{"hidden_size": 128, "routed_scale": 1.0, "norm_eps": 1e-05, "beta2": 0.95}
Below are experts of layer 4 (counted from 0) of a mixture-of-experts language model. Rows are named router (the router's row for the expert), gate (a neuron's input weights, with its number), up (a neuron's input weights, with its number) and show model dimensions 0-127. Each number is 500 + 25 x the weight over its row's rms, rounded and kept within 0 to 999. Numbers have three digits each.
Before each expert's rows: "gets" lists some tokens that make up at least twice as much of what it gets as of all text. This comes from a sample of Wikipedia text that the model never trained on. Tokens count by the router's weight.

# expert 20
gets: "al", "u", "en", "on", "an", "o"
router:537473502517495517512484515517498500527519474447516547532477515531494540534497492471526521533502443465493516483511462516488512496534475542504531491518499488517460514541503508453460476512533530478486488514547528529470517527492487512527480489479481491491491502517495522454513511494519452459513503545481489526448519474546476481554509518492522470531505540470493500526518510520476487516486
gate18:538501481514510500470482509522502498500513492511527530475525504524503512518479460507481552527491505485548565512470538501497483511465503495499529469490495537463461517523484499455514461516494548516481497535547466502478504495498485465506468482522518520462447550511526457508513525538476494499533502489505479494464535504528523512504460492527517445502500531542471523510477528480489537482509
up18:453544526546541454480508505517467523510497534511485455483458518482447491483524499508492493527455502503487503482501510484467494530537485473476455481485503506505494535482492497518537526484483483458555487462470487511471524506535531545520517513489501493483464489497443520521488524553484508520517536468521477510491500499502473485510528494523549470491482544499525500500491532502509519543489
gate19:523496499485531497516522506469501490485491505475526461494452531479451475509485508464498476448520494511532509555517495521547455504507523472501533515500492535525558511539510490503499450497471483455449486517474495496481496513455497511562478467498501480517482566490499491487497503495481493508542491504540502508558491494478484510475517542509479472512503508505497462460525494530485520476525
up19:482535511480507525486569527462497505440498481499538467521466503499515498523570488473492457542468500486482507490483491507558532516505522530457492493512474480519522475510471561526496492497537542497489497511471471498488493514489463512495502494522513501487499528473484489518536526485519487503512503485492512473477452495534501523455499495559476494473477531515493537540531509497532490483526
gate20:523482497476543504474500540475490510506531478501518531478500493458527525502531480486492474500478499500499476563482483470524485514531518499460455530480545515486479535522495523444475470515489495484540527497517491525521532532576518511527505470469499518501491490546539506491466464495482504497497487515493506511503472483526503488517528483523495499473524461477468496530475477446543527551490
up20:471546538487513495506493544500482527486512523519524518464524504501512478530523490473515525494483509446495500492473522525499434496482488529537479464496505464546525473506451517535508442452487520475544520486517500535492537519477466472512477465489509455532497481494526495503501477526500482529512473502491519501512469520523448511488529552519533490519491498464519481511524502479523500536520
gate21:490476471512524471497480484527486528545512538520495462523483489536478525500485496480488514495495516531467513477517457458499540457538511483484499455487461477482514487539494490528549479510492475439505535491518469495485532487449484495466465490486478533527480506490494509482514521514535513473516519469488504411510472493505499478514507536455540473492490540506501501522498527492476481495527
up21:525495457492527485425533499446546543463523515488545491499438527478477529468484528498477510532506503461496509535497503467520515516503445464478523490461529523504486470487447476498497485498487452459502516476518494488513501508494505505489517515519512525488488519495486457499501497557506509490494490522480499499538513527540490512488495505485488520483453532480502465511470491536539535507507
gate22:522463502496501488500518479472477531508507480496550559477501501494516484497518490522480487514505471539468461505558444480518492477501488508530488488553512520493480477471508456457519495503473458532490505549537510474468521503527480519525485495476511508501461526513549515465476494494499491551487507465481561479478471482529499540457454492500542498477521519506506468486493482503497529501490
up22:501525451487500519526489480552537494542479474466493500494500507547454539483515499460511498516471467528501542524476504505535437458548481467496502481466483524497485509526547572516518512517501531508531487475499526486495503484486503510494478492466523498474488481479507488533511534525494486471514505485539482513506507506510500473534501451541530508486467482511505508528495523494463477520445
gate23:526520494490479524532487518509513467485550497525497508483500499515527554490470524542449510492477557489485528490531439461538503488501499493495527492495567520551496479500512523477526479519516465534492493512496473503517499502499505485491483495507513504516482457512500488546501473529488516481564489517464489526483506460537500563504447524511516469491499474536530505484496471524518534495502
up23:487525484510476455481527507540487505545503471455499449524533510528502496489503505477480464480498446509510531469550504520513496513483486529531492478517503483485475485487487496484472498518506508453519486488490476494522533506474517503483487517515435517480553503481488477485489482518482495507514480525513475504518530481535527439497496523467468435488504481487457563463500506457539485471503
gate24:502523519515492483496502489494493518445516523526460503515544482513475482497499480467468530490551533451536540536500472476491472496504512540484511522495457501480530488481470487471483458468514490488528506505479490484520503464462507490506516504522549554455497526473526494476494518492488494488540469520532504477480499543471488509518535467527498461519479512522487527496526439492442505485473
up24:541484498454507493501513456532448502474505514480474452507528493496442500491465513486482490541520545466543472537489499504470542476452493526465468469457493474528507493503506463494476464526509483490487488469489495520500524479545502482454492528496515516500470536535528468501495517534490479542523518539501496502508467544540510549511497493503457519503526499511504494490494488483468512509524
gate25:495458504494498525509512500461500481511536525497518470511475507514501513517527532492504524440478485451453521548453540487514535515515526530479448462495520486449494509470501502454517501484445481520467505517476489501485534538460482501507525542520497516483478519518477526492472470497495513517506469506493523474477499496510534533480511501503506518532480486519527449451472536493484529505455
up25:509528494471476480521519526508495521495534495480446518517533499519514501472475501511506502500527519499487512499499546499541505514485518505531530492496537534526458492489486492496470519474490546489545491525528528496477481462492495423466517482478460528496499470498473461490542556489559480521506487486469513512542474492476519493516458516459482512477486486493494456493533474537541462517513

# expert 12
gets: "es", "s", "ed", "7", "8", "6"
router:480517479516503504473521517468516503465558535538555466448519499483509539504501474478504496498469535486520519511491479493502537483528483520507535511517517472529513510523466492495511477456485496500434523485476513496531492555496522568522522525475532489532500520514524492519461530501460507459495487549495505481471517520495481503485481480468474486475543529552513511494470475507496507497509
gate22:498496497487559453521538511481496532541517496509453504512484527548532481498505554467503571500483497506545470505485467516475468462515515508479471474489523469544511519481494489478489472485485500435487522499481503464479537520529472491504497493500500492479465510480472484528496533470509484476542487537533507519519548499511480496537518523521511488511505523501500503513467491479483544546521
up22:545535514494493520496490537553503482503491498479492522492549522491511475488478510529528474483508503451487477494468476489462475488477500492470502503472493477550528498499475530548511469507473466513520496489477577531502524499462500496534498507490507551447545515512473427489520515508523476484485534480484516529519530508532481513512502550485487537504500515478511482496499525515532457509511
gate23:518496488468513490496499490477481552454478491500488558504488549523459502478535487501492481508482448479521515507546478521470513500504451541515501512532532509475470462499477497462495489543485508457482470485490532493541534522461490504504438528506524523504491537493506481527492504514509515477508498534522495463464506524510475511527475524533511511476517490517482444530481509547468516533523
up23:466514529540502543506551527514455483491441471471526470497520491473508511522529506476475548528536483491494499512496502503542493508464460500457497503506486502506480489514556488498459512526480507484502518484538506493498506508474533495510450498500447547516542505517481507478468500473470507494461498539505497523507510481521532484505541494541496498504457463557501465469512521504462519516480
gate24:492490488468509483529485444547525504530528485490487520509474530530504442488514512471488540488511456474497506554531519486496497512500487498540536496496505538513494533468516506469454540497485461508497534494507498488501469511494492490503438473513525506489465519487502510542506490556503528535513511507527457491488549491533453542508514534474545536503545515487491463515515509486490490496482
up24:501510505539484497523475492531515488537520468531529485472504539524509491511526510486500477500497528500451493523532509515525451504495476486521484462465495471564493488511498484472500477491468531490498462517476487497503518507558491513523506527522476464517492529482536467510495511498483514485497539521546468476524533493480445475499543486482501554528519526503511539506501527475492521456424
gate25:560505517510500460501504470533496502527529499531516540491525513533548518540510534463485524502488500482525493471513500509479516491515523508440513518473549516493502487454532519486477511494494518451471506484539536478505502514464488481517529534515532506457461493534488465480491494500500511522502543495481504478490452487535475520527485522526488477540526500493506491514479449477501567488538
up25:501525501496516487477450482476476495526487486476518497470548544485491530535532487528495496444537463482468544478495502503514511520503537506479504488485514495503481514520540482511492536546501558460496467535512519514529507515550498508510515466480467507488459512542501543461498511477532523532483529487512493473523443535480520468510524465495491518480527516506488525548530490485486527516496
gate26:531468471516532476517515541532491483467512470478526524535514553530491538528523506481475506466514510510499464508470506553516477495496480527491488513537492466490488460531478471543482475476528500496520476496540532496512569541517513516548495535456506481534487531510515502498513523472531482487514503473481538510548493481505522508525514496502490516508525496485536552517496530486455479493483
up26:494481499536517545435516505483507502503499477465490536492551448544489542521502511498536518485513478498538484511480494474533487470465483487522516492510517485463497491489504567476502503493487478484509502523492510493543501498487497491494475460498472498429447540479504475490506498476512472514470474515478492525482441499537501548486478480499502454487476495505511516488538485490542542502538
gate27:502458505488540474507494473522512503483492525529474531480490532544522490531495523501526545505463519473449500528507484537461506489505461494481476516524534487480509489512501520473496490530555521454497518477474488512518511483573510478540537523490449543476495544510470477531493478522480443511542508522471469532491502495486461495473519485480500479466512497497528502463513481486482500493496
up27:471469484495538509483453470465511553472508500508498536500515501516463508533507540497507517478488495493520467548555497527523484509487480526514529510527499542492474535457498482519536494471507542483495520541548501526530488534510520502566546516509456472497502525517500516499487519470502509514484480539472512529503475479474507457496519507519462503470546535473489480487515518526523532496512
gate28:541494492488524471483513504498467527536497471485498492525523472479496500482472494481448558533478458495503533496473496507492481501496549460508485515541474515480505484515507545443469508562484518471510500557485456527462504471548505491485464548499496505519511492533510504522497494525528504498533478473530459500510516482493465520511514471511501496487481465488512487537532492466463524498459
up28:535538505499491551531543506533463501467490535502481506498544480524500530489493531548518568459487532519478518482546478493489486517479516535525509507490514498534477477479495532508518494519516520510434477516488497531484457529454495498487486458556458462491509471486517528470506518501476510502511499489483513514480536497472508517542544496458499498476478498529503542486474504490493485508509
gate29:501501514508476474500469443483538461513531468492535521507509458487486492454513511464476518463492462497488547491500465508518492517504557546483463492524450521510477481535494477513499480492546515511492506502531468493509470485477495502523487517474501500519457516493511524531520452469526517457544531471525520535514515558497499496468525489548504477471495509511491528523481533482510493477469
up29:498485535462512500544528511517497496534472482491518535538495449507565517501517522519486550497500534501484475547547514532498496526484500510484507521506451500503483518533507522520505528503499536492501472509470495504475516479486524474511543477527469506461490478494523453511505511446461497520496493517556520489505477418523510470521541513486479535501518510492485496464533506516537492509502

# expert 28
gets: "e", "l", "c", "w", "el", "C"
router:502471505447460500483471482502515488516508521499484516531502548497468514490537525500505530430508459468531504506502502484497489507469492490499543536501519502512493462529516527455504495541516483514536464487519517526454472534508502495492483492527518481466493517542535556519483463497501460464479521468513503554488463542500488486520504515518480523527492506459499482452542512515506463473503
gate12:530530511508502464481508491497526493511501538467525505509526483504472505461485500517488502524547514492478523478480503499514489517550507518504531514497483488501536489518506487464495439539503515473493478499502479505489536454512520536502499532512462503510465477493501461515507525537510502515548536568516516453532507486577554507500496516490450540475488485502495453535487476510543481488477
up12:547496512473465499517504520515474484491519475536481455498501496476518450490569477518532465515517505530502507512437508488509525513426512484497497466489502488508520463467513507537462476467497501507451513534506530456487513497488515468480490494495481490540512468496481514492520505515489500468535468504490521534493506488470495486469479475509528516513495468473519496497554494529432528474522
gate13:531499480494518475501519507520498495483505453539454525516544472469504477496516514482543500454512470496489495491469485523534509493502500479473508529514513511482492527539502488501508496459472497433467495534510430513505500490493501502484513533471519511494463537513481511539452492548491478458515489442488486504500525558487509520453474461538503476503525520504502544514535511507470500535512
up13:502481520535511487515509480480536496498522486493518538468469499509514484496510524506476516474481525529507514496480521523488523472493535494531491514545518511515479492478536501527493479467461506492479551448474500510489524502452533517544462523484506477441533513529539516458495492487515528513487552546500489490494480484450508492560541490502508485507474440500517473457501496499537552486493
gate14:482501542475490494469515494502490495479498492537545492462493530487502503478450495538486481521537466492505444515495467503478514547487543522536507497506489492474481474481507520528510481470538508496523499502496510480532479529514502485479546491541525505527503490462523485484508552507443510481526519482483490517467482523495526493463521460496499531517553568490505487469476493449488485444514
up14:462471519543515486479522521513458494539530541542458522468431516556525454480540510524513514545512522523491482525533485490495510486536518538473516472483505484480493447479495469467470540491490488486468517488510527493506486498482517521532488480491488482507510511524506515464503490533490524508519485474472479480458461522513466509525524474495541490483497524486499525509521460462521510525491
gate15:500469512494513441485518446509496492510470496520496444472502453528508543505526449491455499484485546466527528448494458518462534522503520512502496513493505486490528542529455522463501544523494482516479489514503480471503555534548482509458502509506509519513504497517477520511512507509483494493507492528540483485491544485456487544501463501480534463499508517476524494474508489532484512489507
up15:508509515507503507481559500496438472475499488459501492504508471481481499490464479498505486526528526493518544484478538529520473507499505455533546503526469497542484473465521545536499498507524503528493520510503487473524489505457508519496478474538534535502515537463509501444480568476505544498495461497546506478501490501471525504488504494502525523497473453501454489504557481491501478489520
gate16:495521491534498477525495504511522506486487486535497543514556522467500513443491507511481528481554494482476471535476478507493535484485490529487520488477448494475456464457490539482505509536474490531498522522497554528514529496472523472528500519489482552497476471514497500520444496520504494508501502473499513518534493499471559513482500484485555483518479490517510485433503522491475521527466
up16:462453553538518513520528504527550518467487488541460532521504526533486486522526499538488499473509501510492531482488508480453510531487461492520498494515443471481529494494536502513482473532535466559491504481480523451485487495477532495516487478518483464493519489515483504493494477539542466508482466531488507455488496490473529559512499524534492497507528496492504501501497459510485517498551
gate17:478491526524482445515494493495506481512510530447485500504519505550481536480494467496515476461552463549452513519523496492470495471502511518534555486519489502504507535490486498517493512517509455543518532510534461570526531468493502480514490476500510520476467495511512554451481498535526499493460536512493466527503517512493536512498524509504521533491518535526510478524499499536504500535505
up17:493466464471520532485518490501536477506489532468540507523510527452524516490493489508552494505509498523493482490474489555564509521476493523514529519481489510457462490535466530473485475505480520496497505560469499513515518455489479537453470505474523459476502511482503512432502495517480499477526492521520500496495523473481489470490499478518437546512518472466468492505496483478481483473484
gate18:486491527473518522509524497459529517523518478528563517515529499502535478501528495502528499517484474440501506472533480539462483516481499540477492485527492508473492497453518466554527533496487527520466532527524503512516508501485523528474515497508516521501495501532511489449463480522493487506525531466524452504483448500494535523495493473493512464486457465496477506550535537498500488472546
up18:529458480526501481534482503500516513487511470537505505500512469493487479485538487518460525502522521489486504511490498514521464514468460561491496550502529506527484500478525491485509493483455514523521538497519502506527533482480508496473522515544514465532471491518502525400517488490484518509503457505481562499533483502508552505516485483500535468527476489505534494508532481459469490516541
gate19:547515507471497492516480491505496456532538505499499532523474471499547500467509500496509496513507484505471492507513491516537534551501477486466566470508540517515477471523498498442498457517530503500481524532528487501553503501520477466492486500459478491429486511512506519493479520517507509499507479500506520541505485542547492524541527557552509515485505533478498534510535479489486482529493
up19:470494454481484467469475478522477476494526480565493495494530463520518521467525458512484508522472485486505491444509472496442508471454502460506478506521512479533501539487481467501525485514473502543475502513485487506532521505443514511534531492529483520523474535498490486504523532481539467498512506519483457506514512519468500506471503576496514506520552495481477503485545485507502503510511